Below are experts of layer 5 (counted from 0) of a mixture-of-experts language model. Rows are named router (the router's row for the expert), gate (a neuron's input weights, with its number), up (a neuron's input weights, with its number), down (a neuron's output weights, with its number) and show model dimensions 0-255. Each number is 500 + 50 x the weight over its row's rms, rounded and kept within 0 to 999. Numbers have three digits each.
Before each expert's rows: a language model's description of what the expert responds to. This comes from a sample of Wikipedia text that the model never trained on.

# expert 33
What it handles: Superlatives and ordinals. Ordinals and superlative adjectives after "the", plus second year of season spans, such as first, largest, oldest, 2009–10.
router:517402531438520568497475451511484505524485503594592423485477541600503416497498499488527436516518469506448510548526503588449512440489454587498430533444533450426433493429479538509491495547501568546521563541624585540517410508496455525457612503479534433570529441545594507479545565395488445516476459505462626533469533452521505506519507534517469657458503512499562528570410478516488564447529444490493528612518533493491516527554497462520553503522495559511359483553522498492518459509446480542556523426524455519507438488572543532418543437592553556471407536523523472533464462494519431543543490524442488510480471518523554444499527598534541557511574528477513487451572440537563504638515468475490456435474557601473513548508656452614492445527499583470529461484441516436493459532595568
gate4:525487511491433556433517485564525537507470499429604478488536564571442545552465599497487500506497504498505490442530552424451607521402529526460461560562517441475475519425522530417412583562477522568470602611476481502467447540433483488625499494513514445477443568495513558452567493569540482501428476500532465468418487511516519510476474466472466436616452508476508498485439489534441488418463526499430565610585495472499486462558553551507528467583566482417466581573599551505429470500568497553535456495498489484491624519541509506564528367495491519462490483464398445600451515541436468551486469461513563450595517566547479440509474610395500464544565521444479557538572466371467536523473474564406454484433456465481544533504517428567506552513557502500497467427414523494470477428497488
up4:475570481479475502457508472536352565423504481537550566470580450496568477563441499571381506590493511442508489503442493535531537485487365454533534568450436596510534543508494567514450513518460484495535484503385505476523495425503448523554526504497534525575492471531525585547515499472577462421426415486558591478516522543557467444462499543452440594456531480466491553444472485540459664464460446468516549515461566607526499513571516523585561546551539461381430527531575553549518520434461557462510449592491482515542422480467466503572346463468427447526464466478470509376469421539494453507531467451516487479471466450451529506458497468508582536482487554508449626480515503489433618520530484607526537547483438473528485483569503565496534585536476466503493562457533453437498530468505550
down4:486477543560549573536491552550492522413379574477411481511509469430511533497513500547503572433538554494570524443563493431499465386624475609511467487474479462560497569445541504577491404464458555556493506486501507444431480610543513528581537575536500540456488502414510438431442475620430522445455507512512557497499462513495528410565458423526507559593463529603471576548494404491556443527578470498512546433566490510652461472446452521485482496483547491511468506457420445478491441502422473584519486450499548501430480469456483477489492596468483450502581459483548479538595470530473491513544481517514522479487428565480509533462407545495485543518434480572543498525541516443569466387478402493488477438497515532600590526480513575459501429527476440517526532421498582563572384482555495
gate5:536469497532530510479493415507471451467569634520512491454487478480501469511534515550567477507521527399460588504524515489549532422580467512436406471517476448539545458564444465480458476496429436430489521411441459530521576501449382515461531480406448558516508440465558521472509509455570470495506491554471547432488553500540533458593425614492477491552501535513445591520520496567544485510497467425535553504497440516528450534467419444559532465477493521457488549580521466483430493483495577543542519447452493489481463489425503381462505484492465562440488463437467511516366556461487459406554570565480487530439516479379608430522514525462520618467448402466448503415553508539606511349445502437537626475513568472434468545525441465502578456506467533428515448502508605557403543514492504
up5:481643497540457559491536540487531507518559488530423546462462508460489462484535501436434455545505525428542532424557499467504508342553525560479551529480540479466378553502606473476515561522501526542606563451381362549434545585496443596461534513442537520423549539480539532477542561456452478603467481514461412535464542502491491457531503527514457528549465549482468506467501473582511592641497538515395480577401487421545464591455529517516578452534510559567488476433504535477510430606496537437506423537511423459505506478446527483485474533464396550531473482513440436441538487514478555452520501445548517504525502369495571470473456492469520539484513548484432584514441490472480502459483499512444545530409555463511511456517514532521454565444528388469537569532366550566483466506517463
down5:582525447623506530567558532503541485499529492521547458526439405478432521484491460501492533463464530452449437469478530529605489607483542434486462425627466485562590517506522504532553443496490541579416510571520577511487407425611508564427419506468426475572526444457547482508511390448512508419588523542497563502530579438485538558517468482500526511494517468403465558526566498515461431415520591558485516463529558530516510535526533451554464428486534536500554580514488452505501514482418568527508598560481528550597482560509491505436455539515580471448523517476489564574538536406473542510501495543402515469502469520434513505544514512336557404598570566470491409488508568603560440521591474500561460518514502517458451530476527484452478412542458497444481485466509414432452488533454554
gate6:445417498537522598482512424627520472607508528486449506514570500437580510428545500532482484433559552533572609443480559491460506438439434493461521519536515460468469467531479504533493468566456486509518389499500507507526419491624446545530530480507529397545504541512559599498508512435478495545547451499459508526575455517548517431552497435472563552418565511510563443492424484464515612390516436556498438513474533444437436543473497461457483508559496491545510357671424479531512487486567498475483537534495566487468565465534520504405578505506547508544468456567540448520516552460484532438474540491480498557498477380505492480582472561482471446488502564423472539496449480502502494384465483434457481434484392591489512539501421525519442460425524573473454503524507601528553504422636520
up6:473489487489443570438522509429473595448492436503492533583408515507571451519434421553574442493446471500478562520499440457476474463482467526541505480561599482443477532495575569454507591472406466487486430601518547525488495509448461550503459548527516535450480475589388431523573573458435399540467441526361506554509462442493496457391478475553512466508446501516465459559503476517543499487600565441476500592452497467543500429467482533593546479581442519435433549494541488433579475487577487602548546456467461487539606461376519514494529469550462455536554504484511486485485508532551524528511455530411496475604444479341447470533492462414619437549502572555470516420463503441466520535558510489529527457410554507457519459523571557480506517505488604456508487593491566505464495439468486
down6:544510496562442513593528483545499556459432477524422430514542480499438471513552471389434580412501385446527370477476506481554469554526484592461482395463447526479528521487548511493397493548492536489472579547464504471560424503578523419441441517486457585517467493469545532523459379528445487431593419436571504454520529490468375452479558470545462582479468517513505495538506547541512504443443546527438575480429534609518510590526541531550480512505488486534490505392505526492452492527543558541485543551476504459435472529557409491467496561471476475491567534449435545496685451474517470553471538489486548564484479593496489556461530489465438505508481471518490548468465630468471515527524409576442445526481492352555421538554506518434529539538493489533535556542518389559543464537443479
gate7:477520513475551428471444551567476570454571482544473396483560520531466497579463526458517502558516416524421564522509606617425478522415536454459520497494525520496444473438516411442461496459470490481572492515520522517561512425497591476489483499466502436429513457558478509406513552469476451491542483511508467497489503545541430453541537537514415464506480441526604485485556461495436472539583582424536466587516516505433521405461543509687518598419510503508562546517654468479520555500552307456503488512506460500408564522501438523469504507454462496520421523459480477506515460527466486463495436466424473525502469485554527509574501453543512535449496550616501404510518502478458536438500515548508470517443477450628497468499468577391411586549507488560406441452530565462548491532524460
up7:483465535478570392523516470450527525460506428529464499520422511538421487549442532572513528446527422529502499594569472408546512492541417498414464504528548412498449508552530400537618449584359535579504583538525565511444530473467465489473509504527484558474512455462472509566482429502553435555578529485358447499463492493579504443427403485463490575503527470539524533469481443517459519526525496509540482622532490503429475491408452551468586518529464491534577501499501434482455555545538517490520538366525466520490540475451533544523531513507531550445529489473449519412512547441520566544429547514447451503496450513533551547502420497508511566455555587534490382581450486568474441411360506367454543558469548413507503462470503465506470417426499546517520448457555571477534591526535539
down7:558499505482523408498457407482485511543632440628536396496459483466495421513561500561450457547489457456581481419531565536525518522387478660544460412448510569513475464510511504528529482466462447555513425473483539516542460443530516521511494583489464482474508473552458417495586516455514519485558393555460550532505491507494472542447569490475618418494473542488450608541453545530521470458450470427524437522466567572597512445473489539427431464473569408515525457455563424481562545469462491490519397468521477429529501484408520575526462565550447506537489422449494547554476470542458441511492434502473499499492450524420541554542514527430492376531503497450398465539499484515570586409523439519559492489501552423533474579553540392499476478461550492458472402501595516536523450545511555
gate8:542506567394445463489529449482480568596445410503562514569473537444388425483514606473356506512468542541418493479512463469528537421425480460509565520542431398479520533522533498429528406577497539530532520460498577502433393517491499527494409437444596441421507481546612509608409439497514385519525546426462594502477530455508520532475501459460515540547515551513488422483457538538475496562508426487450539521502420459469610573516478477528571477545492546477529555533623500363471461535549458552567519547440469498519522534518516482553519475523479467480421550473571450564559469483516470518421519548523495548480446500477511466495506470524577394536559536495541567530473471537500501492525574528545449545486515566517495485455416518439509395582525520499510552478386439512431470446451470
up8:542491433571430432516442477453540465411483522604419454414547501483533527493464530539494559583594523522577562517477497478575547510456495537495421586545461538450406483416514563536539489467511481521490528525493475495469493368445479503570565466546539424590443404471480447465490527497476509605493504484472483550478495475626512436592453525549517479545574486496479567488474429486425537392547484416347505494520478509578469530495546505457513435480467528488486353498518531465524527515477415550437448435564562511449505456458444435508510556469463501461551481448467433548459540523428501450471383490482510472492465482520502500474610579503478522466511466508567439504521469410565519359507415481472547552507507509458520403550533500550517593413564402518428444508446503483552455537479549
down8:448452448580474465533588483471526497556556391538437509518549437568595457493566519442491487532468481488463479572487531497540510496463545467545496412502532470558540467533442480568501486458514464566476475520499501554498566520511558553524612517451469453465453491596448428437525468447533511544416532584412602415550522543466549553591537426566601682536580521600528527476527511554503437443454379552479420517438524527536501564466446512556486550467481492517489413557520535504548559496477450546447481507535529532414593461516521465493513433608488549560544479481536460473525455491464465525450423488502443472456478553519417550538478559546485595481515533489509458467559428423588576467533499587488468494413396457580563418510538510482485628483506466520430466469499503451434530507494531

# expert 5
What it handles: Decade and era terms. Final digit of decades after years like 195, 198 in "the early 1970s", plus historical proper-noun words like Civil, Empire, Communist, Syrian.
router:467507497465465574498459465541515555504499500602521435493516503502552408511512459532518458556476421465503541536493425577487514465425530569576365497512525469447444487418543490526556579527521583575482484502555625543519407520440520490524543537448518474487425423566577514453562576401520416491551448507423538498397477509571446546539530517547522514540514478499496510546437447552533537381543498435456490643499504469419467514554454514469569535438479533525435476563590475536483455484473433561563520453550437504602468500473541544437533538547469515454512547428491452493444445472491413500531516542438515571491461470467563462495494497476536605498563493506462496471508431430560482608566452529506439420425596545506564579488586406560511445489546545479597384569477511464510556476485535
gate0:556492480436577488441479480497575549515518483541427532509536497416479422437534437466548459532570488547563553481457406516488502410433472571471438530475455540536472453441511465468529545557527496539574512543584570530571579556509541496514656548540589541373534500487455487402530515414492456542378408479519516432483506507530567438543409569433510636492520513443460477471503504586522513529565593542462508501461450517496507473466429526419497535471497544508518502520534486560529405495501478482459528501503481514538486516542499523425595535478504411444384399419465476442486392477491521475469453517526551521452498600548528426501610357505483547499468453565533409466512463512585517528510559479518437460572565485518588483570528439502482555495513463529568461537430467438459523527479477
up0:623537469522513535577403419425533519383477446537419482529516502495469497529509484521465537518482513548492409505493384532522582483415424526566527520489523494543621480507420594567463489494489539529402517484485457500524535598580446533528439542458511509462534519446536516416498571465512513584447571514462531563472486506428464541524479478443474479430466426466507437509550540515520394498444515579567490474447433555531544475439506472471529504470524557491516463517535463438484406562551525461506516490559496554573511480547557591503561395520542503506556527435432467429520435500503531469507407640526529400476411511480507548437526460392493635566491564573576487451502496529572496563556567548530473528458626488525548520476464478460534461500511481482489482445410505540360499537569510
down0:449547466564432457509519426512457476459533496475565532471560554559528504488560512493412458577424480496557499524503459519397539585491485595485482554472539557513598458511523553499481502488519392510509507473407503497439522466531459558517510494566407525553540495431512500571466525561480420540524540638496483386425433429524450538442491400556488419430503471436487494563498466456583485381457539482475531433464435552500470441547533446530574595486456500483536526451523472428526513492537443514617537506516465534590491510448607542487476478437527515510515566475475480551547474466497583454544450374444448518582481512415535623504524470522470508441521478482538496451470469526424425537558586528472448577472515472632544536442553518536548540521384398466490521467524425513518473470587433
gate1:458524470498539506493450467468610513497470458503497404506461505466530483508577477482499557516524518538471536444456544487443513514496543501602472506532493535432563452425424435573409542417526476477558495482460552553553559501548586518522503516528527524493531551520558508488581455495530433548445596398509456607428513443519516563645503496482444464546500431462467494491536524454474490442454467474475468468563476507530614482530533480415532489578447568423496492504484483379451456563464559436443541513545565489495447402543548508481493454581483387419507524616464459506519497520510489519432508543533526503466584477484610366526579422513536490517523537519527447454526497455455609561478443512417479448583550569539538455576462455550610453543579506498413436584433554532526432542571436
up1:490617552513457562506506542505497434527551535554497541467469524484512502468563552515471499532582400464445525555566488495536618552525446519507435510525505423458494498487525443496469472501524527520537467470547421414540465557484464466482449497485471412563515513465597489473554465470451516517373508595495481458523580444466470529530598589525527493559421483505586539483567492490533510518488389465615577424490456446455557462423542490457554467410547484496502465495435466420537489558416534488450505352553508439441557502624493438522512467475519507456468445483438466389468504459419486545526624525552543401409509572506467443469483497443477488388455467454494493561524524531429516410483440552531442436579513473513435506495554523469529384504556500484500506461522439574576607475507564
down1:505574416436470546505539483464464464488620487534484410443379522470491574492511490389552512490464441543567495556546376473555526525517461542470486562492493444451435421444509469583430490536423556522469490515512548477548364448443604453546479472438495438500392500590479494451546494532471515559460551574453512482492488419509548426527540571444559539474511523477476551555447474495511497477532592454484541476437523487553486566518565523492595510511384531451488538499526522539587541482550397501567455408538572475503447524444441489468524475516547484542416422550472606575509495501477524537465411467436538463483524536477464487512523530492466510427489455396433601592446458398442468526467556440487538596537469560453563488537600530517543524500556525532416474517507603512456526516554473
gate2:489470593512446535498531494547423437498447580528518559489419503535556556432491459535468534507484407521455549525450541539467520471567484520528451501540446521586497453579458387488528581557488469489504539537511565495499440471447488466529508562478435524514540474460412500585518543513487592487457522402462565494564507484615592589445627551491632536458391527522485514536530567465536573588533475528553540509539492573439556545502516427480447519577435542463470483597588525395414511507418511598485466495466460514553493406455487456533468538500565514515500488549537555559470527415570447525449403496464493575429615576464552546602520542592442520468525540557519502431541534446505507413427484478525483466586571530505512527524473474560440463549554529494543489539513555490428548515447525
up2:606596388484535400498497472518509547508462487513435439525460533499546521526477494557520580498509586478598557468523548467468463473451468477496527518444474581495543561471548465564456368475578497513485491494526442481434532418456548552469493493491517475560487575618476550580472574582444465500537511579540404552458567489507365525524461512511455500511629429507398528518518446511478538440515510467544470442505480429488474531493550462475565407420534447538480417456523528419520452533480527479439433615524583450507457596574466498538500434474488416514535509506338567536510492473441498554549498541544523440491530531545519554482514571541455464472564462503485543530473530596538462474504477495465424560523453507574572419557514577485579637462418463573510507514497463527451493552467485
down2:506503450511466494517525475557510527530472469448494422563448503475539407540577407535507521549354453465528494527520570454500433526498443456530436426499561455447512438506524509522432549355513499515514477533605458577558474433547549536580431385489495468479492441595591462597501474467553487472494464494438521511628597445632432483406549489501569467555482538562549454411563520542483422449500531482461478469474494512483526489422472541541479481502552549511521484499517557458462477487457512535579484580410448414536543515526548498532413517545418594451546460518500461530528482534502408476486573500501487483511467532547457448563477441502495401505509490430518553614478493524608493446431479517523521515517478504411572487503350485499464412465560500433540433593522478584510522447509494
gate3:515588581541616467469447523548383579611560442504500508519450533571539514538488517481504501554510490509423472524513479584531517494520510454564498484480528424487574447587433517475451484529529535482457497482520440561499427489513417518529504520483472400475440484425551476499512480486468442468603451503426495612525505498405409503477599512516502515580520444483587550536487471449505587524446439483587519535511591460488522574467484412427454487541567480569451419465502540416605539524546479502423462473579455548470590473471486533544561500523476470533478477451472613510425537482536509528590540536570475393564487538469529393553480548498568557507633501512495572531503512549463545499543475467542528440495564548484461520480435466440540399516590524508566439529626506566485440460538578
up3:429502552416392451564556445522460404473503565491492514460522488444404510495491437559493579498534564504607535581516456505456546377566573520484532497522463502534431508474547548451499464521469507570486510483614468513531528518530528529471396547536460461603489543480429487495369478522462508554359562572551436417507381483597547495485443543381460553467518575502497421453476557510435433591439553591440539440549461499507455495474498544515532533507493500419537462523443497486401532552463507523527467484438513593573497449540426510582473554436512532472469540568524481505565469567553582580532481514518514491498455480520430531462489493571456523516452462466534492549528453538501466508475516466574500567486484516498522432511627545508410542417389515512443623526488496485496428487491524
down3:517590601546453452556532370496393496590559460350560509528502479524508494395473482475499417453534487564437527549495567469426456462435541432495455531606544380461448447522550490528436521512514461487435533542535543491492472537499478613484514527548464490495556512539508525577497516456478544545480489579478440532411503412489489507550463582575460496383536456424434453483417454489444576531472485481504526455424520520444504504486504479510600560537513471494511455523532493472432532537443377560615505483491476535460516463531469514559468529622435515493513537607530544500498583427404573447534559543549467546483400395502491544558558484529567445557499408521478532481548466565554558504498519567567500434540493573442515464419573489493534476450490528431503477493477494447461471523448510
gate4:589436510467453523443483446515590429568452535540453443492555537549502452448519509466476467514497463471540489546518617530466472438579473576499442548430527508418550536490524487455515414567510541470561545493563484543530434507464490451467504488490610477529554481521569506435511506446495477466474386508522499528479484606481532554469558505524514495416399593516511597501516572408382504432520499493559517494477557507398501531579555390472496588538491504552471537457487545480515424598502538571454522518530484595530449492520499502467528461543544469555578431520451520505463503512498438662511511454483512403507536555494627527503495586500456469367530649493554448527382420496420517526526425430545469567521540582576442546477469525489440494474553525508457504480566509448528516466535490
up4:457484591471589488490388600496445500508496588416590515537526508442455603515432426519577520451511397546489555501485583383514506598480480448473512545438494445452453491558515337536487487538492487500544529519519531526497473425512514558593566454558493477479494528520444500542480539518519583508485601428517428472445586459492441558480461462503476521510572590527434463463431520461481493579589498448454507564509449449559554507511509475456619459450546437479511475474543536550457542543423445481489515520470522435452556528492468399504563423469455528561491443527447480529544566491492517497452545517519507494398570502447549417483516556550445520562496534514458449600438514498487438533433478406472551437536524517574440537487527406513544529444577470484492585573477639425486444464506528
down4:594566525501482519497439487526459474448501531521457463567492456453539607447444470473463503491470538587487537509542523516481431500519468509402481444625563498524513580640579459448510511555498388514566516497443527456475467422446444548458473461389486539565480615553534491549491581482583495534571487501421452502572554487527490480522506519483591474572522563551489401477492495476457525562519499440512509507581505423382452536468538520467442414460542581465582511496512538463468447540508496428545453583514525524566540553467480493517455383482465572480475479658462542535449523552503475453434523393473532545461549537538451439541466453453604480537532539379470461437471542568460522431427579487492485511495490488480549469448401502438534490511559559474555495548491556513483595469401526

# expert 58
What it handles: Nouns after the. Nouns and adjectives right after the, such as the U.S., the same, the remaining, the facility, the army.
router:496495531468489492497509425515476455547531463555570419493465575523568399488562461535522481594509513520516564508519499580516543482457441542503434567506506483405477488431533581492519467549553515562570519512586636580526448508465441522455616532491510400540491461550566480493559576379486467486500415574466615577501471457552539507580530583506536621512541475519487541539459444560489558423549446463478544590505564491516503558557501471454578494511565504507398480529555538436527510489468414544561491500508468520523437514506524492450497493643485463522468485573493514525402440497456396540539485509518509544473465467511510427520546573587542580506582511483545514470535442517539515597560446517509435444494511616451534554487628503550459482516468556490497375530419523410503472493500579
gate4:617396507476485460541516425458511473430446466468436513437560536542509448550545471491484539384466510489496492578592634482525505465577422560481515467386546518466591587453459602480493509507561549557493581447403425561495521553470506508397482464502476518530484486564544442430480411543468518481499515491526411459476458472454487481510410430545427527495503555435538589495489485394470536516546533513507540387433497489457437519504522549524509453473616510454571535398522485555481458555453563426545425476513566523357487569449485461514490470426608487547483448462519496491563508492432481459426546476510504519577546470531402555509461525398519564535486421495576490454444474523524533481486486522575511529525503512514476402458504555507535563497433574471498588460397480506498490497438534
up4:525400521526467404520553449436525447503449504520535501523546498457549422539540512503451492434453523570454642529544565561588490504472515485498468502511481523497544619461451574367498495412530523455446493472484510498542529438455530544432516618509489475526516466578518503494482430449403517432540487551472497531549399530609471436502473395427493542500529498450567525560490480446485523541510568463570503494482555474467465466477482544493470475490623533482466513463578448477493401482452491468526514411492492564488492629448427455511453536585554418483440504499551473518529514430420477428436595529495476532561487499459426489540502520475606472590412450489517572477505500521568484542542479537552409501472517495512499511439507522535607390507446582361498547522549461536547448512372430
down4:592527451575531476462542568488441488533659516512545519547488505556476521437511430582515508481477469534495481495504615614511500467455469404529504425511543477493500462558456512459538523386535506439471488532641523455542510506554493561549544555428442502554602476519521480471499489536584503506516566505449503559577487465473477481504457480520442448439440475574477462602506523478594519476449526440616476510507546479550464490579430451538364457452546457494556510502468489503555545523460493469418464536560459530563452427562618473490436449575476530471445486486474472557469544472514516479510551588467475469414506537452523413591520587492593455488513495435488439480497521535588439413511555498448547512565583482461555563548425398411519427459480609409521457489506508546505478575530537
gate5:595463512589505502473454566488524407556491454561608468529455471464519531470459409522505426562566484493597619446450504507474614459537476467542537456538510514586464520482481560541451469576523562577462613526497513462377554474527584477476471520574568511438566505470503472565533568555496564521445455524544491452534510422527474508507603421487530465529516511497418539491469501483563550457525470531344544428583539578532575554494587537596538439587557515607529557441486568481521536526521475476511568593499441488564543444511515502535539522491505494425518504543465479535421476560493448627517530483473505508573518493511565482503473546519487401447572482478434502566569520544517479551599513442515483448524436556458494530506571604511543524439494459448486404563484514521553532533569486
up5:432485606518523474385470383545435534527508578494442575509517430506488535502481565574545438567526441563521478492517465511407468533522558439502530451480535578469481560444575593520523548526395526494467537524602421569494462427541546503520538493516522449479502513474512478453505458520489463499449519439449464527500446460503479401450414473557439496525520515532551448517540505506513539491514547460576440486471504482518509501422550463509458614366524456463480450456509545446513516490512433561484423468618515427524500559511514434488434528485560414471502553538472509488477443427521436554355451578453503550437567415597565446521433555533556532553383526511405572542502518496427461450551480513451539538491485473478546591524548517480517452500504555492448588352496449444420539513595490
down5:517539385533499522542497499577447470489534473532569423452332547488501578568564489409420541446402485455435483495486473514485477517598496466473570546511521476388398554406499616472498490490505518483473528484456543521551470477555518621416597514462519451516527477469454634513516490465509496559366578488574527516516528474507493488453435544565436540455491441483447513519506496555457521496550548495479467502513559439570477451563532536527453416470521546459487560511404547488523432543494482466505517427524563621518547542422453501465548473560525392482399391475497469506389515458541570459524494554483565404514524558481482445525541497577513475501542481462475508458483415480569561521466505441554508449515572446467483474540436544539494473580425504583457483536505567570517498414541460
gate6:561482474489354441510441488494481518417502480524449479462556538495505454492515502414438461540514474473392490431510491565439503541499518527462460466450518501553514399459471435530547502520540534633519563492491448474496454561444569471506468523476415464583484449483532607465551490543449533547497471593519460508485493482536509470518467556435485529492482532507505467414533526410488377566384547502543546465517489499520625504520550460484557517454498510499518443512477535486579536469434489502488466472468415436464470479528504546554592630475539396507427561358469548495608426528560512485626515457518580530481488430487540480421512386528519561462529493471564611547532442433490426597545465405553580474508436507512536493528425541489465523564433464569494550485447409557500431505483544
up6:400556596532466572556475438429548493458511471488480638512389570415584458463482504499474517520507580535528500416491596552423655512529464487507464566501486484480456489482497614615541478484553503556516483505403461606551484547486423577511507426494529513551468475505557532466516541444522475586364565499486462427481422507556471525580583505558539540499446513491498571478420473521544445501508529455513530478458499523494448572533507397405550427493530487558535455390482482456491523602494614463532448502486488495440434459458536502499527404502545567570525558514420490540515460507493452371488456523543507491539481553502574531588518512457517631466483546507545540445572505485555502441540570522517555492514567526480518552473459571479511537482531524468473516538484573536414464500458549
down6:501518518519462491534469484499495470491503471423492468449457553472558464466491494496508525466569495495486506513541529539484491546478428485534526518471456549521534511496500598504497449538502475478568473509368484436450550494457485603460593515498471491446527496539567539519574523509529496484477454579415546501477514518509470475420562456553565514482578487507519491457550465497563620465585452460527489529498439457515454472580557486460574526499508471467518465486601472395511480611533424526560387510442508588376597506424540480450515491445405479500442556598445464611501472508492431485481425402521480426578488449546495473583563451636425541478453415557542470550516465445466470482587537396433473430575457542533559511578582521575485613485506431461472513465517586446468373512598460
gate7:492656557461497508461408524493534438491425488510463562402578512483499502453543477465378482511511456428472597561516507517514530476545493528402490530529389554515522560578522553502531473555523458479512442388467601476623492547549494510485534477500505509533546510476518444516469573552543486441484435414481533502557516540525498404512511422493581459417507472507566445527437464474589476533480494527555507478587479452433446564494430461481548449524509470502453539502482549459502508480551479474528453472512499550548520442407559437458521500520453501498518513553435539448447565527531548544620509419599468494533483594530458542526466537616375387539488510390557440525521538559510568406394501480546502472516458493497489423523386460466471430510505463563509480545509477520513419442636549
up7:502482497528513454471529447542565433557595446512501492598395486434489564454543478433441490522508439460526465444420484412616549493470584484567521453523515536508479506549567527454500486443486537535474488467511468482560559542492551552550526449591480481523505513488480505521447491602389506478522377459504468466516540446460518510481531534665436435593516481517600574519446485470510504510453395442441489421486477442485519568544547407587489473508523494526479537541494506449508373471596533464493433603430580508600478499450500401503449606522467448564483541531509538538544531589481489428581574443545475543426518560426433548496519507508497303441528484477454499602502507487485552467457480559564505486555512513495492439508393446518495489483514464521432508475514549486504479552510496
down7:411492619421491459398458527544535431578468432440435570508559529589541538535594422641475462607588543536467562478517539488443448424500479509555438558477519469451487533575411478609525352451511455451528553475541496503514550545441528551506461482536519519477572543485460553506613458441487480456522352503489474536508491439493559486467494530524558430457444451502546480534497495433575545524480504582563540528508473558547570467501496485471519533406425401493453469407570498475516455466546545465498458432525470523546498450486604616459520465502511541464557560568473553518458547426529438575505516481503516481488490540528472516558413515545490493555490470443538448490545526508473473541534483561501541495445481550549518479442499494409493509428418544401481401501484419524522599518484557
gate8:476538496541520529444446519619532481434573472434460371468524569586496449512489477522480470479431543459402528519427587440509593478449611544440505464446459491508564479508514502492399519457566473450487413424456430561441563442477497540543484489488471445449476418578525537451538540430399508472448450513568455542435513482462462495562547510553508347413514487539531549433542502511553399464453509447537468464552489483494483461474475508506492533553524449528474446511568444477469529576453615538467509525423455539382454569537445415490536396460403539576532583529439488505458569579495514507575446526492465557441417492526345522464464488503535440528434538468487542461551508463485565554529507555485456481493477447574498545485537476449577552550513493526518508538534473480529420550428452
up8:533391420514576554493567503543443544537590489470511419473529503565502425554481473457612411485543534567487522520533475501497450530434600528442541459493545463545494398481511471424412461560577508515541440485641495519461500494419495495405463482583523403365493369546501507484537556440507533490465480535540484552467506520450363436528520444437539490523521437544499523519475586562462542475508534483492525545512566492449574446512488548492496550508519495528398542525500515547498618499443477510464570552440451476482420561600506443436527403492566534555461505499500432507491571454552507444531523495508496580538409439482445461471492497470579488509542433489427501487524498599476440467522468579446486450476469532523472585426525475499518548585581488488592499490542477384474520543408432
down8:521510491534454584554521531510481534448446465477471521444436592538481510485447568497488552594478469587489499470515460538525497412571501462540512577453418504536503576439576442479463508530521500569577493496490416542517493494442499430560520426500605586440379532424540572461475475538408430485455600513503474409413529439513433486550512532548436567501547543566445490458539595402420482456525482534492467436444422449427513522488525523524565577512459522565500558461509564518470580506573536530534521523534575493477545472497463562531521463446419518536489493451531483488596558584532500479430491504509394532560535504479454471493523428521527606418500421584531544483465552411573462533547497471502410524404509549571468480431518564503514597507438478535532632543450485501544495474479367